Below are experts of layer 3 (counted from 0) of a mixture-of-experts language model. Rows are named router (the router's row for the expert), gate (a neuron's input weights, with its number), up (a neuron's input weights, with its number) and show model dimensions 0-223. Each number is 500 + 25 x the weight over its row's rms, rounded and kept within 0 to 999. Numbers have three digits each.
After each expert's rows: a language model's description of what the expert responds to; "mostly gets" lists some tokens that are sent to it at least half of the time. This comes from a sample of Wikipedia text that the model never trained on.

# expert 14
router:507511481503500526488489520530525483483541486495494495520494538490502493561488525540492477514515505497512520499519542499493547493481549496527494499501489484517527534485545466517495506503485529529504515522518469495539504551526471516513506501463516563526488478497527515573586552492501497487514536542454511464506511464538534499558480531457492484483494540494476456492492510538507519475519501511498482484501480526531491516473492540515491535501529520544525449476521480514498569531539486518502526533491514527506518525494482510509525511526514524476529496476533493525506510474486488501517519492514529466533541526489525487555514521506464508522508521481509519511498462525506496509469
gate0:544497470502516479476499533524485504538519509514537508488451523490524480522497543485503485499509487519468522496473540473497466517527498487522512455476508547498473530498539506454516492541461542552483488478482461517526540450463490542487465506530494461490476525492475459473518506489477477459531493468499492527523468505476510485513509500511473536548535505502499509511471561473512488489507569539490540509511486488512498492500486502507475513449506516507506481489490520461492522518519441522480475496493504483433523511471532495498484474541540511500510521471523509520488528484484487458561484514503509480514484515510519510455563466501521490500529533471476504515519502510519498503484
up0:537539511496522511490472527531496496493515513525464503488481470483464506491470496505562510449487539485516507475516492459459500468475456522495502505510530479493494462538493463522478490512523473558513513513482495473524517511535458498487521536455524507460503505514536515495542487540486465532608465518471509530495514524458466483467496511477489517516486515505462446500514501488500519527546487538490536486522516519512495497499466500512520496494541518447502510502486499533507480526562446580510504504499515504521473521500509477496502504507458515522526488467478514483500532460484519515482487491487489507474481488505471490528515471516513509513502488489482499496502527506470478514551
It responds to: Common nouns after determiners. Content nouns after the, a or his, such as film, game, state, government, University, plus word endings like -ation, -isons.
mostly gets: " film", " game", " series", " work", " government", " state"

# expert 6
router:498493484497484503515515460493474488502486481510500515490487495491504536528512495480494502549494498514504481490531504513534526512504522516468488485487474519496526491525474508468511497527483489479504518510532488500526474515518484563510470488500507505451509454481555425524511533528465529422438533486525555516480526503525523509519516506476526566535484503565469477502507454479494491478499520486495500517478469555530454454447494542549503554538483489470491489554464472515509486526530503524537462510508506516507495535507524509512526474488495518501518468499499491493505529491528491496482509504498530488490504550493493477478505498453522521491481496525514503546495498523524543484482
gate0:562505483518487516520548496499513497489517506529494502522483468494505477448478452492484516493449523479500500513510523485471485455483523513538501482498484507527487539501453488496425501501502514606521523505500522499524557528479474492531478487518506516512512482461529480468489484472540514515478515535494477476492462514526471515506500513529476514479544478550505520518498518476516517475530580465511507495479493515532497518507481494516532503532489456508579483517505509517530525523518487516516512498515485529517517503511511530482457516519510521489516497488529508517475489508507493540577504517527478488505515476522547478508488507505490460470516525494486533501474480502505509539508
up0:494512492522483503501542517500473491515493487476492517525480468516510487455467476524491534552471558479480487486505492503505486460467477514505504448493486514511470515506469498504458496464485494514507525448467474478524541471516494476525468483536521504510483489487488482461496468475510500500556518491502486514495451549517490524513497500505489500513511469519484531587530493476492519476522511475524516520458502504507497501516514490513498486552478487501527510568480529511507501545527517607511517467521468491496547494497533505497435502507510501525481498426521520504485497470489519508491478550521484501513488494549517466481481505495526469497523527537504513501511470514482490516524
It responds to: Digits and dashes. Digits within years and scores, spaces, hyphens and en dashes in dated lists and tables, e.g. 2007, 10–13, runner-up.
mostly gets: "present", " There", "year", "–", " —;", " %"

# expert 47
router:487531537460513515505453527549542500496519503527460475506500539502515487494528536502486484504563496530490538515509513526478487483537521473475476513518514528485519496457486484516484513504517525490533545519523500485557482537498489484526510517473472530497491509495505546576530548448514513534498518497480517492499506447498534508553494493467498506466510514500525479542517489537535535495526495487521462514513487521521502498485514530537550549470539510522516451493559503516553540490501490485527506520500495533510554467463492501498508500547517500484532487479530511501474492483509469504536518494506537468520541528505519521501505529509472485530522492482517499484474501503505524465493
gate0:580499496504485497486500502517477524547491508435502492464503492495466523478494500489490513497460540520497525530493504475520495496505482500471508461455487508536490459515503480475511474498481492581462499502459461487539493485487501515543472499503487495488451495537517470491483457472503490494525464552498498470484494523441528515506518467501502484504498462525470461492541503499492476548484584525468529476484476508530485453497480492458496512521507505470467497517486518520505476489457526524515492530515498487520473495506541496487520484494525506523480522494502488513477485503480481486580459516487537456529540507523504506495510471482492512495516546528506461488499506475473477500521
up0:490504521502495476510472503516480559511479520463510485477539487500463498468496486513490481489496663524476526510502512451496475509491477492482512486440526513547471471503484499503516497479495508499518491496482450489561509476489517495508500518464458491515475519504541505534487466526515494512568503535511489499492504516460531532479537488508509483505489506528540460499505493498509473537488479506468492523510452488485500497512490486454491528488523516493501470488530497491497492485457511563487469485522537515515502494486533471491487535524526483505511493498507498517480496506505479504497476509521514462522497506501488539512461476485475477477529546529499453493471486491471488528520
It responds to: Verbs and clause punctuation. Auxiliary and main verbs after a subject (was, had, were, became), commas, closing quote-comma, and nouns ending noun phrases.
mostly gets: " were", " had", " has", " are", " was", "\","

# expert 45
router:528510536497510482474507509515541482492491486495476468492469529507495490507506509452499474520546489539486512515516468519444521483504512490501476528525502538425516506457481457519494538468505499473539544504513496489508502546485494508511512481447518533457442521516522532552527532445506497531537514499488522474494551504497517525509496519474513514520494510535519458513536470526524505491492524496515444525522494495523507514470498543499562540441470484471474482521524514529537524502493503502498487512518485521507523506459457511540514491521474473484523514512524528533470518490499499481557515468524518471543517529499504532511480527513464489498489522488489522484481531524495513476517
gate0:590480466484478522491488502508492520476503522486501495451539514523504541489481516479498505503489508497526533494490496508477523528480490481528469469483496531529492464523536490491488502490463511598503509472502486480495494526497495472499473485517521521500500523470518478476495491492476486468507473531525529520484489527472478524498496501505503503549532499517484462491504516503496473501463591517521488531518508509536470509517477514468504454522474476546490488498468517520484491499537506528468509472477460488513482540483519511481510502496540566482505472500488526522499492537512529504592510504492530462522501513565470508507490499489497474456458500519511514499532487449483488481486
up0:524494506476487563522503488509462544508502503494468481490520522515489549470485516482479528503500565476462524449506498482513494523476489497553484488480511508489507482547526494546493472476498498463505473478475480476482471484489489487489472492492534505529545554511518493501501460541516523480528522487516507505509476530517521519526486524523540510515516485545497497500482526518506441503491487496528483544440509470552481519522458484449481515526452467573492487479520525491493514485521513550463476447468520505516498515513491520502501480494507548510500478524497493517485534529533555485501499531463503504488504485535472532489460509519517462476478519534480487489520485489455502511509
It responds to: Copular and auxiliary verbs. Forms of be and have following a subject in biographies and definitions, such as is, was, were, had, plus commas.
mostly gets: " was", " is", " were", " had", " are", " be"

# expert 2
router:457461543502470512503484525493533451499499457497466514473517497485460475522468465498507479543505510541443463532525535482508519471522533538478505477547482518505541507483473486496509485513425504504497545520508512504529512521491489505480490511481482502496494498464592535532482501512458527464531550506451546480501521515479548529470526513535488501476496527517483509493453496513496521516498511486507500459513506520489487495468539553506543513513469507508499515575513521482534504508505487495514478523510473533516476492503491499522556514501501499480495481458512478486506488512497484508518506504476478497516498544484509491474474488496491505481497523483494499526463459545533513503455
gate1:461550515530525500499525498468507504535504501486486489488497524468533484511499520503519522497520476494483516470551502485477474490534510517495484458531503538494554536520508491504498541531474535538570492516517518511513536493463510488476498543541480489505500485480488551469507505516479511507551504498452504510522526530495527497485514477496453489505547490512491482510456508517489515485504500595532534486501544502532452505504535505496491478512517527522500495479457533501495516512493497553490495501536473455516517493511522495485508509554469502568501509535526482530462521507481559462490509514508500460488524529493529454482482478474496524493508505484506498465532451493474509494476
up1:501520489448482533511463554523502491510488537482527471512539487508499491499512514508504469487504496608532479507409503487505493499481468495491501465453531452480453457532513548515437493488523502481489502472467452526526467516513508489504472490487494488526530517500526495518500433497490489494503571471511483504480503508506467514498510491493456494535528492491511535479522473464501509558499496483456513494506489502520514499519487506509473499505526503488517522512479537476485499496487473490577503508510541487503514512529468475493486518462490508492492486506517497505495484504508449508530464517536485523493484498482467513488504523518493471478482513534476478506480509491492473484563
It responds to: Layout and heading tokens. Line breaks, table pipes and separator rows, section == markers, colons and dashes in lists and tables, plus mid-word pieces such as al, es, yl.
mostly gets: "″", "|---|---|---|---|", "|---|---|---|", "|---|---|", " there", "|---|---|---|---|---|"

# expert 41
router:520499496514464505529520485513509483497510500521523543525485522508506537541529508477485471501495499525507496488489539522466494516520544485492480509534501535487510499499497477517497532510472445478494542499531561486518488540539473534466470539469504498456544475497525478489510528516510489440479520529484576479507506467492512510520470480474508519512462458534508466524485511506509517515512471455530470491495483582533443476462513517492518520482505503507519522527518502464574483489524539447500442477530501508485495484493514495544498494472528520489526514517521509485527552485518494475515510505505504490518498541482507501466473511498498510524509517491523444501505476488512522469503
gate0:561490501488458481495544473511466533527509535508500489491504522489472468547474492468518497507486448502477509493493528532477495488510539490492520478478498513478466520479508532501499514525462521581479498491503492475483502487479503504466456497510478475501527516495473499511493478496481498494522488532504514544504445497480488488514518505540511540515541539443515532461483529507443451518518586461508506480490466492504474513490520508508523493540531475518472526498513520502486546485494504469488479458468497508466478497511505483481489539504509463471510505494511506467508523478520470484575495517464508541541472464544485508561479492472512522508519524501493493483491523508490515526517
up0:488500489467457514516517505524487539531475500483519502531525537481484505541511512473474478498486569488467480506503548541505498522497522494500515493482486504474474485491525480532473480476524506510494501491490506517486491492493478515480478545480490498450526520494493509522517526512473513498596473520461571542503470512498484503518515521496468548514523482481519528505507506518461470514525501483510521492508463505521453500490519506528525528513525509502524489486486542511548504466477487530480463474546521496520463560490463484525487498505497482485477501532495495493505525529554498502491521508464519523572508493514485470508482465474540548517531526508496505504468542472480528550551
It responds to: Year digits and are/were. Digits after the first in years within dates, such as 2-0-13 or 1-892, plus are and were after quotes.
mostly gets: "   ", " However", "Note", " Candidate", " years", "born"

# expert 36
router:487517508482499501480500542502511492465486520527499498534474516505526496510524510506465496497533510508524523505515508526479504517554531468511491537487508505517559509502505503466501511513513526496546522535510526477531508533518494489513517524450462541475494475465546498555565542499541555497501534516497521497509549471535504512522475565463537497463540506522527487515470499497524491468508508478496460530506496576472467490475487515535530492501530572489473469510538475483502518478482494475530470497497520525500506497494516531521523490519508508523516521474532498498504509491521483491530500494527524420490519521508535499521483505499472532520509489478493529514468456522531498526473
gate0:557502504493496517484533506499476526534500479484547481508508503543488523487510504468466501520520480504475514508503492537476515485511486499477463508528499505500488503496527468513482511438536450564465500507483524513501481504545506474542521483495528500459465524504485519510461493482521518536533464444501517528475541527491480456457484510478520472536485546514463463486522479521489486496472547526506504494489544491546529512497525509534532523500502524494463503498513515530489468469466533500476526517501505519489475513531495499492527475495460492517461521519463502546529494501476475505582485473464513519517473495501469480503528517558498521482521515507500467526488550497529480466536
up0:539483483552567470521478514513506531515507480467491483483513530508504506507494511502486501491469567492496529491462513468495479495486488538532523521507513448514493486540543517513500497483462485500517475490479468509496483506515436513515486567479577518537561540527525497538556531509511495519576497488482495523509487489526488515501518457444503498490474467475489502490481509499494505486508459534466515455486475486474469529513487506493496517489497471476491512524507550521509535508528483536510526493475528497538541535534499536463515482502512507468490462525521493498511473483523480487477492480507481498515541512503507521492480500504518506497479462523480525449515504487527531496526
It responds to: Common topic nouns. Content nouns and place names in prose, especially life in Early life headings, plus film, music, government, London, California.
mostly gets: " film", " London", " government", " song", " music", " MPC"

# expert 34
router:508470513504455521475505479525500481507526486520473529493490519484476506525485507507515480507482460516527512496515561520496537489491512509497490454477505492480554526491482500471512515552512514507477511552523481483494503525490457575496473509519456506511510531501548476544544544489513468494501469507469506488500521496536513489526493474512466550518467512484496493477472545468530534495519554502498490482518512525498417532469481516495528540490485506499505505492468531529544534545504430489531514542479502552489503499500477532500515496520503526502552459498532471525494516502536490488516523478522513442514511525493523504481470504456503515473470526473501504516487510525518496521498
gate0:552453489471513478559513550501490467495492508495488524514532506496509508538512555492496489505489475504513522481492528525513473451515530538477527528489514487496524548519518573479485492443484495517530507496508493532471520508502513529477484523471507497563485544487493434534515524511497481516452492484520462502529485522499540451493532476497500478511498476472479523488478530516498450455453556537536485484488506503507503496500482505480478499497476482521498540512542491503495485496453520508495530483523471516522517460545542502497505466526514512471498488494519499503539512487513469515542480502518504457452487485478481504499506473538490509535472491500508475492531504439501474479508
up0:494501547540478504461519476481497503462504516473481515502475469530491525472509477502514542486492605487501506499547467456521538554485461485494482463512473498503491501500474490510495497545469481544479502531492460497492530491505495481488513513578524496433501490529508529435522473508503509427547495521482514496535503519507466485472483516509514531519478507523492465525495482485513502521478528506526521505493509483526506479496517493443506499475484493491476561494465498520480487503529493572450505476491470490513482500493532499494517473498494503526467537507475515522481504512480500513535530519496483501498454504519505513511507515511523514454501489491460545494515504530481486504479
It responds to: Adjectives after the. Adjectives, ordinals and participles after the, a or was, such as new, first, different, Royal, Belgian, been, established.
mostly gets: " new", " been", " different", " large", "Personal", " served"

# expert 42
router:500464527524470504498497551471502470477543503474494502507475508491513511555518485505501490506531501516498471500534503498479496491498548471528483479556499531484537529451500496502466522491511524506521475564512515492502526496499488525505501527495469536471503485496527519485535526517507507517521548501493515481493536500485471516485527507480523515449498487512495478499488497520497462479503513526511471494468472536497456515456502541469510455504495518501505452510507503494495505542475443460508458535511484543523510487510514532521536472483493483495520525478487503533538506527494449535503455478535527459469528555487539489539507543440476562487476494495459487528496466482504523478463
gate2:483488567514486509525514484510476505500529495507488503498520535495501512500460480511525504528521482475533480507467504471513525502458565531484514528556500488539505529498535474477494499493496503529454567509466513466519517507507497509521530518550502499513468513520514501484507552441507522486502484502436508477508514545487551457515482487514500499518512536515495508527505518532484543504534521540591493530495511501495455571488498505523512504519541516480506520482512544525506488500478504496526517510497538499491457496519529526487502520505507501499521509466523472514509516442501493469478482573513494516480521521521506520504511497463506487537537476511514522515537499515518510543513
up2:481501444497527484513502508472506500505524465511454507529445551520501509548469502541523496492496483493603468513436512484521497535496534481498482530527517513485460519492510482459513507479521498491495514508462520423510492477507524543481500492485515488514491484483481469500482511515473540551517477587494528527520494548491521480508496471506520532521508521503520521489505504504478498512529501494470530525452535507467483488483513500490502487528545504492477489503498478533479486520514518508486587516520519510476508538467505490513544532494505532464529514478485476499515519496486535500477482485483484503523519507518461533500515519468524492481492522515524508525519528499521509477527
It responds to: Capitals in names and tables. Single capital letters and name starts in table cells, lists and credits, such as P, T, K, Man, William, Santa.
mostly gets: " P", " T", " K", " New", " Al", " R"

# expert 37
router:521516516503510509481487555495515479506534474489492478479510544484484508514516533527495474483502469499520511547498489498480518436488512456526523504489504482495515496477505517526476547474516486515536548553498462511551495542508442500498554507475501564500461511494504514530520472503476462511549477490495513477475527474522481515475544508485519504479463505488510471511550510519533515497514525461462502510527478502497504522458549593505520481498518553501493471497488512546488500548487464500496546483509471536500521500524543535506494495500529467464487535502486489475502478498474485511479465522524561493490522479485510501551490503503472531488497492496489507490489516513505507464514
gate1:535588496515529490531508512515494480521481516524527476515511495529470531493499493497473480547496537490535515497487516506548457487490495481527519524541549507503498433526512512477530513494525477485589531483504518476487483515520499496450492510495525518490492491530513466467519463504504478497529473504497512537496533485501484491498505503473496494525447525512530515475509495547479504499512487602508486486485516514490489504494521504505487519497472520484488524514501477488496524501508493500501509524506535489478479558526454509522495507525500501511481473491486472478502479475520515531492634508474494522545508523499513513507487507505486487490518504473485512479534499502460498529498
up1:512477500472532496537523501519474462510465462463501509498511528496498538488472521520459476474475513589534537531512502514504538519505482510573514522496537490502502502541548469524491495502478453520488503515476487469496484517480531547525484466479523536493505486509486492518511506546502494546523544544485518501498525507518441468499493473520471473524483529485535507511518505518530528533498474535473480449514519522520487488512518496479487490504476495488539523491494465494519551460476495503574504486516499533544472498518456468500467504503479478505472474505483493447510469506525489521492492496493476509501530469481464510492502486516471495500468500527485455527489501493482512492560
It responds to: Mid-word syllables in names. Middle and final syllables of foreign names, surnames and species names, such as her-on, Burn-ley, Val-er-ii, Agac-inski.
mostly gets: "ley", "et", "son", "ay", "ler", "an"

# expert 25
router:527479510513493508490498484514507499453511490537477539472461513504519499518495513465508482483515467508504475495484496591514523496518516462490490521491513502455542508504486480473535508528489505477507501526554558504506509545516477516490477544497476523490513514485542486528513540492515499437469513511523541496467537482549513518565520483489509532477494496561519475487450485475509480496532478510520477491529472531509478488450522507527514501504505496533517486543532472445523488537519485507548443504493515468468498553521466523557541472472474535493507486495491483522551498501521494490486519466516500487476488521505505527470482500514485517478472504513507496515476489518525479480494
gate1:494592526475549496526453508532499512525510502516490511501501503489511505486490521492514514465482498551514493509529532552538520465547506491495508520505505496499509541492485512463517465511531452452557498495518535472495506510536491492473506499495503492508501521523481507548493503454506510510446523501494516550503479555527499499516530516543492500463524517524510488500487485487500532528508482574489506468512552496527577536512521486499491537517476519483509509504516493468536490488513521483558470505539501479500488552461473485518520505499497497533494493486514512524469486541490526472484587503479488495483513477468467484496489495503508528526489480531488515506479497504524473501503
up1:507493529487508494504513521497505458482520471488497482484489525490491473529530507486477486476487502682496493497499503491512482488523477509508499495485524515502531517507484497512546506510502458489476502493493496519522457507506484494480472520499498453514487520516515513465490495567493459460506596484460500529494516460483472493455500459497494501531509473479512490514469561439504488520504496506540510492511504507497504502502497496503499476466489481471506503487500514521529497502503492453606500498501469498483488532497501488525502474471496488523488484484500501499487497472521476512503474525509499508481504524473493501482502481489528512504505502489506475502493472473500495453493
It responds to: Line breaks and it. Line breaks ending table rows or sections, the pronoun it after as or when, and capital first letters opening a line.
mostly gets: "\n", " t", " un", " f", " re", " However"

# expert 15
router:471515482477508519496504483464504525462519473526465513516487492511477513511489521486486485514472508497496517509526568500477525513490498510501517479498550514514543533490500477553523540499520526507486555515518544535529474528522497514498489515478503545485514491516491503532545545484566532520473493524456508509500493436531514462528501513521523477494480502507535513496527520549524549487518501439535443498521483525504469524478478529477516576499517506519504493513546471518566536555510525524503520498482535527476505490507462487552490508527521491523517486466524509515508513480531479511492518484516514491518545508495496481517527503501475495465506537493502465532483495525510502520477
gate0:579504492484480495468474480483510514513516511518494539497494516496508490511476549508534523505547453533530540489491539531520524497557508512551489518461500505515516505515487499495497513541524524579512513497503518483478488516501490544463513513516552511476520482504511483521522492480528508496496455479480473488535468518508534502509494484507470508529512503502498480497484516511508460496519588480504514479517517490536478498501501493499499533523465524512522499498472490512477539526517512488522544491483490497520504534499497477534505500515487504485522484515517518548484482492487511524628576513517484475501516515489518521483508493533488486511486488481552531537498507471531516498499
up0:481513503502561482520520496475488507485538537526483496538517492529517484473498513498493512511549538521522491490494481490476572538535476500527493503494527515529485474491475464497493442492527546489473482499491499499482473501497519489522533526474534514473527502517510489541544490487523507534553524474513474505496463523552494515502497499517458493535523499468503460493483502513519472460552489544506531467487497503550542521508463481501475496492497530510542454501518530506470528490549560574501516462507538482546503519475486485505497466513475481512477515508511516514470507516526505500471511517485540470476516488494501512517539533558513519508494549482511498489521507486484496550497
It responds to: Suffixes and past participles. Word-ending suffixes like -ly, -ed, -ing, -ated, and participles after was/is such as played, built, served, released.
mostly gets: "=", " played", " built", " her", "ated", " held"

# expert 11
router:511479499489470521516474510512516496498518493520509538506487526496516536515488525497507482487492511513511511504513529530496515531492547478461499468511513493507541486534500488508529512515443478466495548515517521518518476526529471550486449529499508495455561489516515488493517543497512488434476505500494548496487547486483528488533446462477498510519446465554492468487488475506480507519504486481500497477507473574509438473474492548504553513496489501500486480549498467485586448508491507464524454487517496504531497473493523495546540493508514517500516501503527500488516529478522490493482497492508496494508514553479477469474493490466483539491499502480502462537500499491537482478498
gate0:629493485466491452528521512487506528502526489477531480484500483521466508504488481486558508531494501556479503480514501502486488460508531507494516496488490505473523531542548507464513499515500484575506487499476486508507493482491469508524475491493482481495501563545483519480517484503502507458507450447544529480515544515482472476496514488495495508561485513526513498502468516474511516501454571538529509491507512505493480479487488509496533494496505518495481542518484519506498495505482530506518456480516496493523507518523490475495499500511513512463525514487479478508476478492458501505600505490491488547493505562533509477489505516512509487509476495502498516501475490490507505528478
up0:544478480488481452502499496501507508498513506496548497471513511491491541506497525496527478525476582555464496461523526498501523483510527495483515524515511530471516496492568502483540506524480506475512496496498459506495493477509452530533459481487522496512498535534470493488493501497506522457587488472518512532516533509467478472531502482544491509550472495490537455518464485488500524529455501520494528477470525510501478484483471507497499487484497491478486529503475506497507484530493529583502473481514496485497509551515458470491514504529502498452488490490453462493494477500439469509498495484490487532506482535505493481495504485493514540553495489532500503429471481498505486518515
It responds to: Date digits and months. Digits inside years and dates, and month names in birth dates, e.g. 1945, (9 February 1896, August 4; also re- prefix continuations.
mostly gets: " April", " September", " January", " December", " October", "   "

# expert 29
router:480464515434498482488500482508496464512489502543495521502470501495529495504510519508496496475503514531483497540524523538510519514515511479468487471500531537495514519491483502446536514510468491496501543533578569520506505485521480481491473525523463519458494483472550471494557497490526487459483492542510531492477508460565497531502492483521484506470501465528497555510479485492532530483525514459494460473522483543491524490461536489493548501528492476525556504532524474493505489505506486469527475490463479484441483503507486510526553505475536500491489468496499492501526501481516480500504516512503484507488506520462541458482494479513463524496487506490528512512472468510561531510483
gate0:549452479518445491511525511475496464514530510581532495526471514485509519488511525494508488491508509540522509484547478498496521532470481507504536470491510541528514517525485506486501521480524504550487518481499528524494574485496505484530491533493443513521454483464532509504471452526522532578502482518503503475536449461541499526516491510544515500458480502468509504509454507503521505481503569503499520541512486495477520496489519502500498489510468489554540499516528507509484510491491531454472500526445491489513540495490510509491480518526490493513466511507484528492519503502489494491575493533494506499529500520504531510510517468510516513494548517524502532495478498509481459515482
up0:505523516492523496505506492502507527497468499477491469505466497549535472496524477503484541499486568463506510542457480535489493474492522516496533500513504505507463528474504469492485484463492516531513494469497496509480475519530496461543531437499495499510507513457487489483483517473496494501566538511518508474447540498488481528517506508487495496487501535488438514493491502519506479493487529538519464466477540518514511458502445513460528493540501551482495528474483440510466499478530537591494518495526439516477523524517511508480493518463496474472509502503482524487488522519513499515500538511501498478514474470511454498520527541505498509477448465529512473513527466482501487522502
It responds to: Coordinates and quantifier words. Invisible characters in geographic coordinates, determiners like his, most, its, many, and table tokens such as MPC, JPL, minus signs.
mostly gets: " most", " his", "′", " its", " many", " MPC"

# expert 32
router:510494517478498513526500481526518486464527524529474503471507521488496515515521480476512434494525488536478460561507480535472492491503501510465477519514517535459508476452505485501488533495494491459515539532522529506523503543520478518472526527463472567499506470502494507515491496491520505479452537526482523484467532485500501482501501528500513522484479500527497471496484465457553514490505478489501434514518457505489487511446507523507519472478493503530496451510507468471532501495523523447488454498492502508502513512530447525525505483495487513475541463490502485476514496513525464537457547465507513494520557536458519546492468527467489528464481517501509479514483489497550516472493
gate1:521596436494499490488521513478487462512493475556477550512491511495533537511502498563509524509491458526499478488520491513548499496477496515490514487529466502510516498502476505488508494492500451526604499490504511490510511475490502469504470527505497471551509527524483527484484503494494487492458502477502513488497478536504519520546508481486500493469451451533490508510492566516533495525499499535546498470481547490526513516503511479491489506507502489473486485491526497461534472537500503491510486502520504551496509516466480514513522527527515511500517483498501481486484543494474517487485587494501478516512525500512529479496477506510510495556480511527510490464514484435518503477519
up1:501521499511447488442506475479533480468497459513489476504506516477511484543517486491464517516490494590527498486499502458513475457528475513506490494514500504490507516513491500506546547515508442479447503504501460479498547441491503538496533504460493487536508488517512473474500460491497458514518608513468523434501463462490502473528525481515495517474469459490511522513504450530509481525488507487537477473490475495478470503487486504492502500459517488494509485478527509494481500516484490504594520506532492507456492507481508535490516469502509512491485488463481460481492494473485512515498488496493489497493516500472519531502486489463507503501486506511522468495480482464469507479473
It responds to: Line breaks and initials. Line breaks before tables, lists and headings, and capital initial letters starting words, such as L, M, B.
mostly gets: "\n", " M", " T", " P", " B", " H"

# expert 22
router:485494538491478505476510474515509484479493485497496521488473508476527494483504486525525484494496478478466499502509498510503539485480555501478479523545509518549522505497472486472495552512531463513480539496517555457513499539525499531526464484505492511479491498507557493517513546490448521510527486535487515506474495518487533501506503483504509510437468480557487475486493497537470537516510490475508469482464486551546460505456514541505548524525530481497516482538504460516531489493540520482525516529475486552511476496481536504561528503487518527491508518502478482509542485499495486506523486492494466460480553557484498439494498514474489514531494479536461508483493481514510554474485
gate1:490589513515528487503509475491491479484487492551460536501558507517513499505478468530503522507537487498529475512495556501531495496487495513512564457480453533512495524521505550455535506477533505470564500515494501511486526528483524487459525493520494508507505484522507462485495495519473478475461501492518521471478495514511528475520492494471526480480501546514482526507501471510507495490557515582531491513499506511518501499482515513477506477507474493491451505477554451513479498516489514478519500511520503498523491529450537480500532509503445487473498492550490521527454481470476534488473564521518484497492493540496461509501483500492510476506505501553484493482494469505484458520506
up1:498514494494487487514497495521523514530495499486543482533447529539466513524492527461490469519502543598519524477512475472489485475521504507497426521497519480434478462506492486510480503510510502484502534475531529494510482494515507489507473503511533522500473483491480496536535511449517526515487580476520480505550523493504481515506489494522449500535510521480458531463500467482474497484446484498475492491497456510512514513497462497520509502502503501491517499548477490499472507523484487505552516492498485525444491518529471547494498532488521495496537523463536512471489511515524463524509505470481498484547484473535485488480510495528521502522535515442508499545476515518506549499507
It responds to: Numbers in tables. Digits, spaces and dashes in statistics tables, coordinates, dates and scores, e.g. 48, 1–2, 2021, plus a few mid-word pieces.
mostly gets: "2", "1", "4", "3", " listing", "ull"

# expert 9
router:497489525486491504529519487495498493486494502507494542485487522520488514552487522496465478452494504532499508527508543505480497528537559470500508477491467533503524496493455497496482491505463487501490500500557525499564485518495512508513487548496490488450569510487536537526507506530499466473522520491470538447481493486503566550505495502469494507519494482561514492514493536505499486534502483496542493475496486545495454492433488531478557497506533519510525462515515506480555479502475467464511489495502512470469475489511503490528535506450532522499529488521525507492528517497515496475495512493533524490507547550490494434512473515467513523490475511493490484527497485505535513476539
gate11:507469544493528469486541485539494605503508505504516441489492449529508545534545506461461479506515512504509497531484503506481505512484494507498497483481450495523487499524514490461500465558532468507520515505519497515521501493496559525535532503505485499512500495478537483491537488448444534499467490528499501461512477501504515508501515531481494510527517539514516534518492464487482503471476514541497507488535526535443480492555444524506527508515505527541493486514494498504489500499498468494493506528515489511458482486470541503478477515499468551531497532470549494525516501520472480506501515520485500506493488489495492584506487543481527511502505493509485503532510465521483510530490
up11:459481543514495483449509484505509500452510507506498459515480457500493523534482489480480505512522513478508501506488469499499505514544539484504494504493506542541484494506532497471539490579527485542517509522510492476472495487500470488527444509490492521506503443513516456459509469470468530517479488549464505443461511478512505577502517481538433543523523501497509482497482456518494511465490502508502508494503500544478463528499511508524541519520477502530533497542490473543473491481506484497524499511515497504471489517497605503487513526497519544491499531490518486510529493522492496512536481527511472450497492484514476482480484534452503478511482496502497489495484478526489507512500
It responds to: Digits in numbers and tables. Digits inside years and figures in tables and statistics, such as 2-0-06 or 2011 column headers, plus pronoun endings like them.
mostly gets: " MPC", " ", " UTC", "See", "′", " per"

# expert 24
router:505513516487537526513513526501530474509495496513494509530510536470523526503481535496472503486537486492536511541502476499508540466511554450491503511492511496509515485509513520515478520500548525537523539573552497520498466518504506504515478502467493534456574481501498463509515556544538487555500508512516514512509530478511508539524521506478513508407505522532489490483483466528484515459520519512536465482518506511493436524470486560511530517510503518508557472487510441491512518483505482489529488493492518533488477478489507502519501481487518501480532479528532469491532496485537497524492482476556538482490550505504487484497498473487489524510489460512487495498493508509536500506504
gate0:594545506492511547494522489481493536519526494516515510525496512500484513440505487546465503521515496497483500525494470492544492468494494477494488512522523508499492502501505538508509535494483512557527511483448487507504507523503518502449498496502513486495475511565538465488493495513503511532536507526481527521514455532490520495527526532482481489501485518476529514495486502499514453476510579505516525442459478526523534477475485504487487500507458526488462495511492486506491523528485494475503540486448544501500465528489500454519545506507515470462483519477514502490528504462510545498581487488494520518527492523492529545505543489494499502485491491493442496520492502516491509492445
up0:535517483546503488492542535514501480496529446490538456518520482497510496479482496501489506491516558495484503507539512486492519506578499546512517516521469512477503522511519471506482489525535531540522496519516521524528502513496514461506515474505491455493524498467500525463508478495477483542583510486468529512527568489544522492463488497464531523464533483520481516487506522488507519512518491490507522521506460504510447483497513538463503503481496521506550472513538511520434485518475505582501496493542445515488480509500514464466516470473510518506506508517485516517547516506485494495528517501484531476503500513520496496526528483538505480535538510471518535478477491485495537498504
It responds to: Roles and nationalities. Job, rank and nationality words and their suffixes, such as correspondent, Commandant, Corporal, American, politician, often before of.
mostly gets: " American", " known", " MPC", " player", "ator", " President"